config.toml
n_layer = 10
d_model = 384
n_experts = 64
experts_per_token = 3
d_expert = 64
d_shared_expert = 256
activation = "swiglu"
moe_layers = [0, 1, 2, 3, 4, 5, 6, 7, 8, 9]
router_score = "softmax"
normalize_top_k = false
routed_scale = 4.62
balance_loss = 0.0107
balance_bias = false
n_groups = 4
groups_per_token = 1
init_std_router = 0.035
lr_router = 0.000663
vocab_size = 11602
norm = "rmsnorm"
norm_eps = 1e-05
tie_embeddings = true
optimizer = "soap_variant"
lr = 0.00311
beta1 = 0.95
beta2 = 0.99
batch_tokens = 65536
seq_len = 1024
train_tokens = 383700000
steps = 5855
dataset = "wikipedia_en"
Below are experts of layer 4 (counted from 0) of a mixture-of-experts language model. Rows are named router (the router's row for the expert), gate (a neuron's input weights, with its number), up (a neuron's input weights, with its number), down (a neuron's output weights, with its number) and show model dimensions 192-239. Each number is 128 + 24 x the weight over its row's rms, rounded and kept within 0 to 255. Numbers have three digits each.
Before each expert's rows: a language model's description of what the expert responds to; "mostly gets" lists some tokens that are sent to it at least half of the time. This comes from a sample of Wikipedia text that the model never trained on.

# expert 26
Section headings, line breaks. Line breaks and == heading markers in wiki section titles, such as See also, History, Personal life, plus a following The.
mostly gets: "The", "==See", "==S", " also==", "==C", " Website:"
router:103140130091135157079082177127137142152100115144141163138130103137138161134117172163157123150168147184092122112124137116156116092128145130133110
gate0:113139122133141140116116171112107112122107156127117150126112130133124131091166126138129139110127145158111132124144149105107125115150138125144116
up0:140141111086130114135097153164156095106149123121128139120093124101120140110120095086131143097162125134119121188133107152085139112114085133176140
down0:123152131102137134145118123138087116120096135133106089118098101133110137090117104171154114129152131084115120087139134153118152109128159146112111
gate1:082111156120151135126136124123131151135136158123103140110133096162093130126133100132114101156166069150138133133165115129110162089132154129113161
up1:134129135126162110115128166112125134134125103156163094096156163148129095123109110127129164128153126182149089131191140098107053112140066080125148
down1:119163146159099179148120143127124122134172145123164133123162150111083098108124094134073177155165120117153146133119114178165113080091127125132117
gate2:140143128097166138150086145128108111149140138112169172081128110114115110145127146116156124120140101124131115158111105150101101186145153140092111
up2:150150134126161157138104080130121151177132092139097126146161140096134117126130132083130105111143106114182136176107119169103141106097122134116151
down2:163091132127078150111096148101108133130126112156108119105110112114109124120086154133169140087103172153178192145135129064126133149149136128146170
gate3:117161153085174138139145119127161111068143122113129119145122099145132146097111128126146155094182130104138121103164105121091176098096127129179125
up3:129138079152083163141132086094133142149124143136142145101125154124113159158087106116123126105138140124148093169111075174102096116130105134068161
down3:154117178102126132073081119131114125163113132151125182145130137150100142165169099117123107117069126081112106160109131136128153114133147085099144
gate4:144117110087133142134169107129145139147104126165151135113139097136100141101155150126141154105116167103134097066131087125101109154099140140096127
up4:096132136156151104145100170119104105115124140092141134151124143155147132124111090090158111112146130081124131119151142132155150136128093136180114
down4:150154160121148112111116136094153118109137128124059141128106100105085145106153130107128144132132132142121121149125152135134126087164109116117150
gate5:139112135148127164167125095139100140121197135121145114137115133154123147159157163150141124170148121117155119138123130127109140148208130125120105
up5:122153123138169100143122138110132169120077137137161106115141161142183101079161125096102155176131090161095114133159156133157096118121142132117071
down5:140121134138170128105095131126133134149122097080123123126188127108123081118130168096115131103103112151141103083159137110124170106124118164117146
gate6:113149110136145136125095119120136144149169152155151156161162133138180137116126117106128129119139106120130121140117136127114160133176154134177124
up6:155140172170121101136144131123146126129130136139133129086118130100121127112136120151156144147140127121110096104128118158129101108161111139146112
down6:125112138146120136098133144123140122101123123147156107148129139146130102130183138122138140137104101162083123139159108117066167133130116122144119
gate7:121158161154098130114156139133118155112145174173125119119126106154116125144124132125147115097102125117115154073118079068100090117142085142168120
up7:135137148104127108132123116072104084164109139168118121145106105099125135152115111135144075117151123088129080110110131138128133108145113154144168
down7:140159142115110123171093128126090121115140156139140137083105126113165153139109130106126138116156143072109161100135134121135116145121126099072138
gate8:118129146124126122124130119142100142105150138122112163153135134125185110132106122148158167131120150144132106102096162178114118166149122147094103
up8:106161130143133152159093142126158161129094137127100108092136123122109089141160124135176109138099126134138104162097109119165128137107172168200082
down8:075154149125125132134124089165123132089124080165101150115140103137094105160165130134124092124093158109182127164146102130102098081101120078132153
gate9:131085128108148139103125130072108199149122114136154157167106128113131138095140140151131148144094109160136142067130127142141177104143137172134131
up9:113129126122108156097135150115136109150159085177134154136116110124166123165145110098066137135103162140133112132202152157123108087145166104139103
down9:139114118109114122088168135151153140105130122160123124118126123166133121118123143074144086138149103116143109145132102112151119135109083099149109
gate10:138144095130106125138175142110161147120144141153105178155158092113135161128142120132151138114113114142120156096162121128118119135131103117119109
up10:081124135143105129101089116104124139115171138121158135102101147136125127128147126148119095110135131159113131145128149134163109144091101117143145
down10:133145136136141146116142161134151133112139113121122105077082125140116127119121132140164198106095131142115108140154129130139139116130135102155115
gate11:153096100149116121144170142163127118086146131116088122089111120150119131148134145133119124143129136131112139109117085089182162104081133140105152
up11:109153130139115111113160108170156122125095082124103166131111107118115154122099085079089123085173101126137158140120162117151104140144094110146132
down11:102145174130152148130134130123107110147129127142120141084095104143169092118076154119115132124159126114093149116119122146097095132111149094128084
gate12:103119142144155109120154140123141106167135115108153084084174120099107102137136171151159147126151117135144148165121149163083106135095110106084141
up12:161194119132096087129126088113109120133141151095129110135151158141104152101134164088144134122146141052146130144122108098148137081150143085099152
down12:138107128157117160120126115094140120155147140124114126143150164122147107102141138114122153146146121114138117117143133113165125106114115120098114
gate13:152135124142105107113125123145126171144134127088132153146122094143144098100168154131102168153125120112156117122124170136118115159113119133138091
up13:097125105134121131125119134107106152182154102143063137179158122175078098143096124137125122145173127136153147104142115069118124140117133137146136
down13:144122129116119115089141135096122166118106115127123154108155131104140158158150164141136156123131118101100113112119196130131169068130091061131160
gate14:122130175131115174111125116097097145130108140177107179127158143175107134095162128139114137134090165125124155087125121176128118118114133116135120
up14:135099146116122151100090158099110128135099135097087141133142131137133126138135081132079132131090136143113116149139108071121122097137126141126127
down14:137130165121079130114176119132171157109108118143104160137162124114138159170192116158121120160076160140122119137102097113129145137138137081092096
gate15:101153104164116124145084125094140140142104107120194136156107142129094137129181189157049149112112138125141131101156130172119058125119119120119115
up15:091129123140117094130147152176139127099104134120122130095072092135146102115086116141115120100107147078106135163138147172116130149128130090123146
down15:151124134125137135146123101166147117160131089102156047142128157142155108170109143104112192131086106111132176135139127124104115146178109121145128
gate16:112119125149135117107113156160120066125142124138115164127110125101113142118150108147133109159145120140130103119129156134104132137101181122166137
up16:116136151152103099140076142122133143138121109092126146153103100157120116109107108128127096155170092109108126101163100167108091158115145123151105
down16:092144141120188117115125132108128149146081162057115142106151124116093142116132141119098154136147148149100112121111123124132092113141120159137115
gate17:140130113121132110119149125114131134141101115124076158158142108142143109103145123114109124128149124153123121104147146104188164147120168093155115
up17:155131111155135141147088126143074126108131128110128130136144123119149162148126136159119096117122161119111095174122165179100124162123152162142170
down17:114146116119121134160146135122151140111149176144144128115111132177139142136121104158124094112128151137073118135132132106116179176094122128109130
gate18:087126078130096168093120124173168130149130116078106111099123145147143135120170103121123122092110132108166111143111116059104140138105131143157083
up18:163143083136131164106109104108139163131107121131132138085119147125165131112122105116119132131110159119144102118103138089102185156091153171171157
down18:132106123110109103162088136155125101146144151179107092139119126097121150116140155131152160091125129104118155135133115126099135169133089124137118
gate19:149147100077129132083136099124106105101099155103132123159137141114109117115135113117105094131136115153133107132110131110113118201151152180151122
up19:153104127154092159152152200105173166166138116118103105119148096098119132137153120128113123119098101119149096151137128122132130137119128126118104
down19:149091161145111115152155129137123124109149133110151145113135157176142131111161104096163148153134123094114078149116109116145124113095143119143095
gate20:105101163099098155132118182095136122128114127147111121168179130110162156135100119138152109090102119135129141127100110118140129127133101138116092
up20:177101106109139116135115050138154121112136140125097143100122160148127154113125129106111110103149152130116128143126115092166154089175156121116131
down20:074098103124119096129127106124102164128171117166155108153136095157140125171090138189149121116144087110143118170105128125180127096115118099146123
gate21:086154148117158119162170148133097132111107156116162161124137093113127129138135118147139136106150139149128117138172140110139102138135135093143095
up21:146100127129132127137108158130144164157138124142133124173135117105099129079155159086150081168161107160119176102109124136120113133160143122140139
down21:135088109131119137151143145150131101137100097166141148144135113137121113169077130094099151136128106108149106136155142135103131114159146127123115
gate22:127123135184101096151095184121141132157151121098112150135131172128129121154168144138123133119116121164125154115145092122088114145116116132088104
up22:107109137092095108127129128117139074159117133158130096091151126136081169145093130161152138158114112081137157153113162105124168121133171154110132
down22:155140141120131112139118120125140113103088139117160150099149109129140094123132113101115112165161128094111102103098106137121131138139081121111149
gate23:098140128146133130130089074124128113089163146067148111143094157130117133140110162146117095131147114140116141116163102161121111088113121181166140
up23:137112140139121134086114137108130180126143138168149109120157102138113153112109164135156175128150119111146128154112121127148130142135147121143118
down23:135143124131106145115129120126161180172134114133123086105142144085136153121150145166135120129139123144137141159122141144153118128152086124113105
gate24:122137172112107091106137144091117159117139104171144088115105163081132153116128126139106112137101122092111171084110125156144112152134084115167134
up24:124089124129107144097133087147118152121098079121141099089149163157112189106149157153132123129141110091140145137147158143154134148136136147103133
down24:131113123130157100146117137157143125123135153121109138134139137099142130143099170154094125164150158105156137132145127133125174165191153137140155
gate25:083172154111133141102139130096149081139119110151146109095149136151132182119171161115129118119126129189123164170132109128121077159146130064082122
up25:053158155129143121098146123106125090108121123165151100112137154126108208119127153149105130084095111147094168132136120147105128162140146082110155
down25:119139122107135140117069149070126148147111139130167109124144136132165172150165130104142151112133154115159131150131118120136109094119149125122132
gate26:122071127160123163078133164104159139117101193160140092126134110180114142137112150113162123155113099165123129158186184088141122126169136145144134
up26:153141112103145088095142193109100141133097105120114113109138097118104164094141113120136142167125139054146107092111118165134140150124165127075121
down26:162175129122100098156136104132103134165118099126134135124101130117134144117147132112140122113111142070136101110141120117186118109122129137154110
gate27:145084103110141107090093142164122080104121149172155103110169149131153107119148109165144152146108110147156109148066088168091122150116115126130142
up27:143122150137200114143131141109125091153080097119125120118152146150130134150087157071158115101155118132096124097139147135130126088110130088130114
down27:181135144101155112122104123109144063139134144125140104133214101106086119147162095134142116115089082122135130118167113128153132088090122111119094

# expert 19
Definite article "the". The word the, and sometimes his, their or its, inside sports-career prose, often before first, final or same, as in departed the team.
mostly gets: "The", " \"the", " (the", " The", " \"The", "==Hon"
router:152177120142122105101096136147187111133127141152099151110114169113116162102165088146165112146140131119168125125122163115160113098133141114120121
gate0:104144154105140172145137149086113120185111152155170128123146156113140140148151144082117135109105133115148152145115183121107134152168125093130124
up0:123115120161097126121116151148127101111101144095105132125158143150176130151139116126138100136168103115186124080132156109136174147088148163107159
down0:142144093145104114151120121104115143088096082132145135109129126146141181114090099134125117169150130086110147119158110119124114124103097098145111
gate1:125164143049129143140147118060117128158130096103100111099147134088096154112122127093119116108146136128154177119164133118117108145102119121161128
up1:138118123171096141119173085137104147091117148136144110116138167147171117125125138166116140138120083147110181126114129139147137149126127148146129
down1:100136129107138081112147142103109126111117132145097184134095103104103143124136106123120150127128159120122140109144148106178113118136129096126149
gate2:132115137118120134119137168099140050096115126143123135132139130164106149144125140121100126133128142154178117145128136093135127096126116137127103
up2:162146146127082124154111114134141113097095115100134135115160163126121087145147115103170125156109128141152112184081148109105164112174078113090157
down2:151154130145170124143127171103097145140143098102097098147146098099151125090112114134147150109096119078173139138154113189130116123114128159142129
gate3:151149182130124098082137130152124126093157128139107174137110118091208138085071167133115180144105151092129108142127111108155129143146155127093160
up3:161110100105129127096084166098141156121175144110138147114127131147128128148118102147120145116153182102092135144117144147177140137192169125100097
down3:149122121164148105090134148155097140081137100121109133154070138112102140139137112148136130141086111148087118116115135088114152130141132158135143
gate4:146146114102136140130191118128120127132092088161082123053115090152157135108130094145123131088128148144146107126126069125175174110131134150154137
up4:149129132141156159143121139145148076147101089127102134118119130138124172111126123127142116062126134100087164092108147055173157103127173156127115
down4:126101135123130122155132146117151062142140111173132120130138154178161123142119156162150108118097106140131111096111099128105140114146125092127111
gate5:112146158122099118160126103103147092119136104118095120158123130129167131179133088120103090134128121166112103149115107134077097157142150157142126
up5:154152150143133155183136123109185164158106123116154089150118121127155063108092102140122084119108112122093124125125102117129126193130138152157156
down5:139154112140086089145160123167148128157146166135136170125161118072142130143151113119105115094138125111097135126169118169152094155107157078123121
gate6:127138123149092152123132129103107189113142135103114145128127124130103125133077165093143121115123109123116141153156148119150161128111123128121137
up6:128102135110113122142166134138148103153097097104135145138124128098122131133120110149132114090101103124105164118135105131063109154157111147158141
down6:170112102131096137115141152171147108134119145159125131123118110084135131143139094135137133075118099128131159147107149096127139090130122120065135
gate7:150131148139077097124125152174106142130135125154125109145159142139109123094129135095182124139132121139157125121116127127129164113163142154120119
up7:152127158116117106144090130113154152149128156093119122182118139101138116162101134161064132102135145132127119107141120083132118135122115124139076
down7:088081136153085134104131131137116121089119119117098159117133132133141149141129126099106117111155133107145107089138158108131141141154139161126124
gate8:115125177105108076104151120138133156140117139125164117129102152127091134130139132120125070118124127157119148093124104105105108117127145118136105
up8:146144122127091096145143121131114130130114145126164131117122155165075134098147102115156126141113152147130110114116097095140096114157165146132103
down8:107128081126121134142125087163114141124130115125131159096130148136139128117108112106124129090133150115125140133121107146121116165091131143127150
gate9:147153095171103121174127119122173125166142113126142137124125123127128141112135092162117128155117124177107088088146134126147123102117131137154154
up9:100097144113148118157124093153129095109114102120137132143154142161156090114159137145082133153066119131156102140111141167152147123144163134164128
down9:134176107105124111101106136097150081105139165124128163097145145088149114173116063094137109109100123148076163102170106128112104087148122132186099
gate10:130100114104114105119137130146131132133147108122132139127154103135128142089164121112185117153134140132142160106111152131151068169114118175121119
up10:129119077086132080127149134105138143147130137096127094085118144157130119112082161134147127121118097123126150103092099164136155076139173095178109
down10:162130158124143153108138139140165132103142109166155121129140146127124130136150115132131101115121167150135136117114114135167131123091068090116130
gate11:135116103162136132162135129138108136137155139099114095127126145183113088128187106083144155144096094137161172143162113118121141143101134095116126
up11:061123118120135122103139148110132124117162115119138165120120174108084092168080153129114082142133132130126127154126134158141156086157153127163153
down11:137079155148158103148125120132173126122164155177148119152157132186117104132124174102061146153122136119105136150140154124149108088143159111117152
gate12:184091105139113112187085093086143127117123107114087135153120121116115089188135139165136137112153093148105122124120165094110142159129117097116095
up12:144147123124145114102073167179165128153156119092138130113133088120116135133139078121134153145139187120170152108143096109111096110121172110126107
down12:103124120144106141097108138080167153153125136152135106208144108142107116123138166150099185106116130081143126088134111108114105097107075155131157
gate13:098157137150100148147123071074126107153096125129145144123116112114127147126124111151127093083146106149121133164129133147070102138096151159175179
up13:122110143111152101117114166140131105117098159129108099105079192144134104137117169118118126130089100118144120100117141098128123095146120125147139
down13:160139157123091145113122154174085146083143136152122176139106140111128125077137113146167135156122103101096139093123122092135123144130101161122110
gate14:132163146162118139102121140140113069136121102155091152094091127090148134131134106098144179124187173117104171092102127115157137127156126122117117
up14:109144139125128130085106135124148125108085094154067160163149148151165130120113103107123157108159183129120149082161171138138144143121151129124147
down14:107134146139084183132140147105131099096176183110124110129121176129154150105134151136155158155096112082098149139125100126125141147113153211123146
gate15:166102169153126094080122121156098149125137143102095134133135097163145122160176115179077141124129123160135148136143120100153152118136095114140151
up15:141144145116147076134120099112104131111163149110152155127128122102124131120145135171126120148083130167114124137145118133142110096126118147124096
down15:139123159132126113162126123094145087112139138140144108070130117123129128112169143140124103109150115124155130123125156124157123180171139072081112
gate16:141145089101129127120139117166136169118156162122138114140124164146129137105116124120114169144129131126108101106095148148124136154136090116107081
up16:142117143108134082160126110126160138134092119118149106121122184104092134122129097104115112165110123077152136125118151118149111090100151095160121
down16:140130146113108142119130151093131132113111129099109135127108133108137128131156091132138100094084128133136142131144129128135163160151104106143063
gate17:126151098113144120144162141107128113132115132097119119171128157171157147164128160149166118102163131122132125149149078109088145113162089128129148
up17:138137170156146094066125126129139141148093160131126127143160099104114126153111083110135089103163141124130148142080099148170135119151120123109130
down17:150121160116131167140153154184118166110090133114112126164132113131133121127145131185131139126133107137084125137093125148136141128088112139082093
gate18:183118140085117146113144122131174123168145138127110134184092132121128125133115097179062137156119114167127166093119131142113147168141127163114123
up18:136110112074153136092102146135141134134169072112154106124111100126137118123098169110157159118172102090112163091059072139141130104162140150153119
down18:104143098165107101126149112109161163131175122119158100125115150104150150091152132153112095159125111132120179125132178108165138151207147146158127
gate19:121107150124103135123120090124168132182149124105112121173129102141163164140129179160094160132101126123139148130131109137108125133156132122173162
up19:105133144094167145129153149166102118113110071108126116132160182127108138099090146093118118096135157107116121136142120133121149140096120094122130
down19:134115139140135135099105132106150107164164099123114087171162113122126131106122159112158147168122124109133111126122132125157111089104102127132111
gate20:133108137100130139152161087122090143122110103100140139084157098150127128115122149129143119069153130163156126146130149130116133140150098093133153
up20:169116143142116149101136128156084110135120146107116156119124129170084108150149145128110106152097157145129112093119093138139092103167122084120179
down20:098134102135104135096097157147129129105158141105096127077122124151118146110163102131126103117108152123176129122124089118120162155145141148134078
gate21:151109134104106120100135102114104171137102139141125160106144099108166146086117177162159113121196099153087120105116129120127112123146120126095100
up21:170125151123133111107153098146129127092146183125124149089095124135184088117129100132119130147143100129145115134118141144139145154137119099125113
down21:173113121116147145105091084109129143128082145195142105088103156141160126140095147121153124135129128160127123172147116119147128104101152101088133
gate22:097126121131126144097132114104143147101130113138127116167131145124155092120139131134136144147159095156128114110136123130132089175086096118119141
up22:149165126143111115117112091135135098141110143136100149163089153116154100086147129153129174168173153142139133148173146154096115176098108137120125
down22:134152119073115122098118167170162180133177154186116162129109151157129127154123113140149097081156115099148097115153115143144148146127055092122110
gate23:096134097070119088166170094149167158122088133109173118134126116115109154131155126098114144132152111122117116080135117146116112114164100125126161
up23:093118126153133131123145150135091105141125141099098108122110088122104128114111137104146176122096144123115143114073108139171182139152144148143104
down23:120149147096157176191130130099137098124132102152085145120080136132141110101135104112146140175110119123136139114167073136168112176097096163149087
gate24:137093126108121091086133138134108132173135128126130125144157125117115124098126134110134122079113151122126120116146108144102162115137102097109117
up24:122117122165147115116177152184140139127145146180119094175137138125106144100125104174122123134126125108115101112167100100133188120130110092160137
down24:125093162109165135071103137145099135120140091154159139170118152113121164104102128135157105162134111082132114110141125073118127120123133155155155
gate25:132115123109173107117107127110115126143108123148149127105154139109114169114117132110141142138170124109112096150129088083090145094120134125174120
up25:145140110152113109093165130114105105145152121160145110109156111146108134121102155106146130147087112163149107142121138106130095121153076156109121
down25:119177134156135122140138144140159093117127096163113123085090097085115151117122155111110138103105128082120116129109120115177117141120111100110149
gate26:133131115102148112154075137120163111086093135136102157113131105162130090119160109148101135137187107140110124113133117131092127111095141124131106
up26:134139107136140073123130103145141140123142124124104133093144106141162113163128114137141077139116082086134118180125128171129167142107144160190149
down26:112161125122178139127174100154139115162138090125126144101095172078136147130164085115144131146100135145137163120147097098175111146136126084113114
gate27:124138092139111146119128101195138124174134091149173137131142134123147129147118101099136148123138136134122112129123144106107111122127119140145118
up27:119113125128111106109116145100154186102101133177136137126157136050104139156165095138148133103155162123090110117137148110121162130162105148127119
down27:111119132164113103097138147110128125083121107125151139125173109185140168116165112118115130151136137137106141132121081133146109127172106118102148

# expert 27
Section headings, World War. Words in wiki section headings (== See also ==, ==History==) and "World" and "War" in World War II and related military text.
mostly gets: "==See", " World", " also==", "==History==", "==S", "===S"
router:117105132121134149079099148098114149142188115152119139132147158128142134138130178111115098121136141162092116111097142135102116167126095114141103
gate0:124106150128112121104104158149146151167152163135133126121111074085115136106140153086086151164141159183124093147136104152136131139156123132146140
up0:113175164110127139135144120155155140121121121118158153102097103072106140124094111085104148136106115100162088111138153117133121133120117087165152
down0:134110144113153141126127111093116144111117141092113122108108127124131110098106122126132159158127089159109109120119155125144107103103096142116163
gate1:140154135174175168147121124154170129117115159134140144056130136120130130122141138139121113104141167078147115138139168113131100105132126143113169
up1:122082083137147163162135134141129124139124123138092076104151118113117141135129154119141097147159175105128119114120148153143122098090136107116142
down1:127112116113122130114061120123113091127141109109149150111140106129113148167119146109113126140158156132130122121143152121108148143108115127102107
gate2:133096135189133138080128124125143106146137134099107124175105113123125142146119148117113088130172102140116129130102107158170161147157136169163108
up2:125139130163125126147123114132142113121124113143139153091107157166135109158144158148126120165145167187149108129144164152150173122094142128121099
down2:121135150159132138148123130118168091074104095126116156140119140127100113139134127150108126127129152112108112117139099154119131150143156170139126
gate3:120130186097134112101112092121135145073166155100125148149147160122130095103147103116089096133114132088107157082151143136139177110186178156149122
up3:140141182146146130143132117131149131079165131089162121140148115101111103128152126168100114078139099121088145106149124133126121127125170146166125
down3:135147138139161136127156134123137118114134099138135090084116124123144082171124118107099137157167110117101150146151135177101129068137136125111149
gate4:144097127143124152106120156105085177138158098135144115116098115145132137103135114187114126126161091111135134175139111129057110134117097116107131
up4:128166144088111143150122130133125147122129183147164165109099144154134096132101087146112133105124129099168122187096152135093101155146110132103110
down4:186149106157116095125152121121158146122138175172107165115158093129098134129113130131115106138141129132139120102126121138094145128128188144110120
gate5:133112146116101126117144138108113117159130129123168115133115163085140118108145140144128085136124142120168108088107137121147154108079136098093152
up5:139154118138137084117116142097119145092092105149137119097107125080165090171130115070142126122128146152114128118137154119135108129138129122108088
down5:103138082162100114126129109122113169155129126167075093117067146130111120136102148135089137152161127203117104156134140105093119149137131119169136
gate6:115134144146122152153083148113146109109158117123134133136119132108107110155176157132138109094148101159107107137117100103044115111182145120135136
up6:117149164122152098113109168131133128127102115137129164095090192103099122110110113129142101130181106170118129108127129163098136135088121077079119
down6:137123148137099106144107134153112158122113164122107119138142122167114080122113123162155158179116136128119116158116151131137091166129123158126135
gate7:133089174170136088110074130122134132149163088144116104142177127073168111099127156079104098117087104128125146097113153189125097097135121182157087
up7:156151141088136154104110144099125128112077139109128095183163106121138126070137119140136141120111121092133113091143134113175107102113167157142158
down7:147130137158109146136120179113101092092091122179115146128128129142146102113104140142178136158129135128116083130143153088121120142173106129103070
gate8:128176125150150137144118192101101132156135171112144117119166099123114151126182144178119182120148072142105131111126124142153132157141143104163092
up8:107148112105082077140140106151209147162106119136128160113145104113151145125139128131143122097145144125113137160093089118111127087146120170117125
down8:107108130141115116115128141122149078132115103166090169138126088160124117142153084133146135129126119120152133106082140143141120102130147137201154
gate9:096180097090116131115123126107151130094136085174105122119088141092135126122155090171120159095162144111131115120116074132184141117122127140111120
up9:133136132117127162139100131125160100125132107106127154094120106134133135143132126122090119150141116134124114136195158127109128138131124114112098
down9:151115140135089129116141150180135178121108166102095079163171126118118113133167124087117121093154144108127128125106089147132090147120132150116127
gate10:152107139139131144088101131113112113111134128150121158118098104116110084125141140107126098085161172149116056133112124161087114118161094168162108
up10:136115114129141130117128153127140088152155132155114138136125123108125147128151142086130107087170126184138153150139067111159118139161095105109104
down10:121157145123137097130132095108110148152118107132130139140152079128152101158190152119157129095121137158125134137106136126123136144159093180132105
gate11:097092121107126151149143132118141153155121114138120091079151137120131137127099095125137135161133112085150112113101174114090122123097102151178123
up11:087120134136105129156124099138133155151141121141148125122139143107143116130100155071137105137100093161128112107137128102109128153115102105133116
down11:136138079155089123170177107127140135156086132124135115083144129140128136130121132120128114133114129145130184122098148144132137152098136116122151
gate12:108119100099126109138122164154125170108131136163106140157119086128101150145125153077112105127133144125154095121158099145123151130135128091084129
up12:122139101118101102170150108129093112118155141097145121107156125152123146107085131117150107086119115081151131142108171140149140133130136120145106
down12:127185114149131125148123103137107131114111116113103141144126182131139149090128160092151107136094112106174162110131151097117112139120152149080114
gate13:147140156120140151160129133148101113143145096120089147102103136147177132117147135106138147164120160108150124110141085136146131145123090122115117
up13:140142115143115135138131114128124130118091110166152097154118175114107119138164140145118139089112130133116127125121147141109135126097121165078121
down13:099132120132128142148145127102143113142118095135137143108154149154120146148153144113150115125078150180112113100111118134110159183135145143138105
gate14:149105111152163146167121154131095149144141151137111124117130118113148137147099126142145130128185172159138130132099100087150074141149126153101118
up14:136146177109165134134157149157148112122159154134108155088091119109146116128129123115155152094165121104153138092127099157154113121088115152154137
down14:144093166093189134128093110090096138122138141128157151134115148145131106112142065124177127123156150148138133119084086102130111125144136190136132
gate15:103109104120082153109115103125159110112116155160094137121130089133147123154119145112124112136101113126155113108161084084126103149133136144097126
up15:138115134182122168139147127118158168111108140135143092139143113103130147149099121159148151117100116109161134138157075106138107116139111151115111
down15:153137174093138117122129143134130120130119138116155161144132136124120113119128108171146159146179127122147129077116147099151140099134124149125120
gate16:133140136147155145092116147131146143173156150138152127146147120149099115122052115130118111141137125129142144118125146128107115169126107119142150
up16:141090176140135100168133107139122129090097140161107121122118089121103193094171090131131129152103110129109120124109129149122111118129167139199087
down16:154151139101136160092131158137127150146128105106132113158093100119134106083125111046152112116123128121131094117160104141144112123146158133149124
gate17:179126141109099155155079133105145182176131110127128148139075122093105105099145149134104121123154076103145135134126140135107159161109131136092098
up17:127114155150167091108071144119152104125121115135091126133127165123108105136115166104123145147147175141124136095128091122146119146155098108120174
down17:160109116100135143162108072134125112093123146110122100155132096110113132130086179136140141116136137090122075141150129156146134102171105129152133
gate18:102129148090144107138165134123124115173155111124104161130131125131132152167125134168135118133164182158146123188129148135148117157148156121083079
up18:135100099108134136089156159149120160129113112116088136094108082142114119162106108146085098147146141124123128143113166155125124132149164159148086
down18:121090131139138141112127186109147134129098096116152129111124130134108118119115112171118110150146186107145105114095115145136147136186140147158133
gate19:097131136105153118161139117114186153128097129139160081098124107184089102141161154138159137150133139116174136118142117148133129110135123157106118
up19:127131112125127081122101132169107077134149099102120116156110128100120128142151123115109141094121154138079121101099107108156127164090148135113157
down19:103151127163119115170127108140139160160094105122128101139127140130133103146121132126123117132077143160122133073154145133108086139161100146152097
gate20:111108149129134116141106124110103137144169163125167113106146121151170126112129100115139126140136125162123111122159150131129139167141138140098160
up20:182121136136152139100158135149145142143117125149103086105112110116138164157157129088137127120151115141162136149133141176101106120175153159124127
down20:118123102127104127144135128165141136132165167121145169157101095120083122102173123103115122125125107113141113130111108169146135127146142096112103
gate21:118097154136103166140145107112104132128134142106117116123135120142169130108169158136140127131139128101107119149140141152137122142152087139137119
up21:144109128162117117166170151122132160091146117105117127134120110132086116154132100163107154164125136150173103092128141098166139133131139127135134
down21:121154129117135174165120118135101167124114109129166113116128115089135130106106157149104125170122129108142121137113141114147159107130136139167099
gate22:156122103143097149192143135116122175163130150171123137129134141096115101124129104139093084101130128106107115113153115115149136128088121093179136
up22:138142159134172154142118100135170147128139127115127192162115115159105108120104122076161137155133122151153109133096137152109124088154157144150129
down22:127105130163090102141115134140128123094109142099142119150129104162119111138131133131159131148098136101141104110144167156175107124153107143119120
gate23:082118146153139150142129186136113131172147121075109120151108113123117145163119108119102079103135120101107162161111127139142154109134126104129099
up23:117130166127132150096129127099145119079104132128157112135144158155119106092104074136157106119144112155128107118121154173081164140126137126070140
down23:113157123061146146125121119156119069129137127135107144156130116148109129128109136127155149108169158117110173131129149135131144169144119144097198
gate24:153098134154084118117132104086182158121127125159127127132135135116176097162101143108125118163158109129165145156135171106080117116124129123122103
up24:092098125131125141131140149099122123094105090127125148149102122134188169095091118130121112125153135102138113127111129102135098108102165090158107
down24:149180140096122118128147097153122129167121100114143116117098148136124135146141136133105108139123124135144143137132138114103076120126076134146066
gate25:157105141133146121139104136114143142128166130128151123157141137110099113089095112098102108170155121150135116119090155102166119120138124106101149
up25:147133116117124120182139119100136091091103155107181127154135093129129144106136162149156084131148095137079094142107148143109123142150137178139165
down25:167149104087167166124138114164132117133113153134118142143104137135152114124126092146148129114141099185159127146115131108113165141129116153136149
gate26:104109150142139152145158136115158108125120164111122125138103171149172152111159155116105143117205179094135136155148139138192120098115089113112144
up26:130142125102139102129123152086128130149086115143130136086139091088122100114120131123129066125131158122115117110114131099087114085075123151169102
down26:089079102119159152127101127102144122128118122105137142128130102183135148136080133142070108116112143165124115110132080094147124161136131188138143
gate27:168095161142141121074113104096059112143138110107105133126134122128153078138094129117121133158119133132149178156138139121087081160110145140135092
up27:149186169159166108159136107137119132172152100089130140130163132121108156162139144083135141091114137156064170155102133114120135141125114123077127
down27:107166150124161105097164137118113142166132132157084144126105099114133103136163087126120081102122098100085098165081129085147109142122135116100151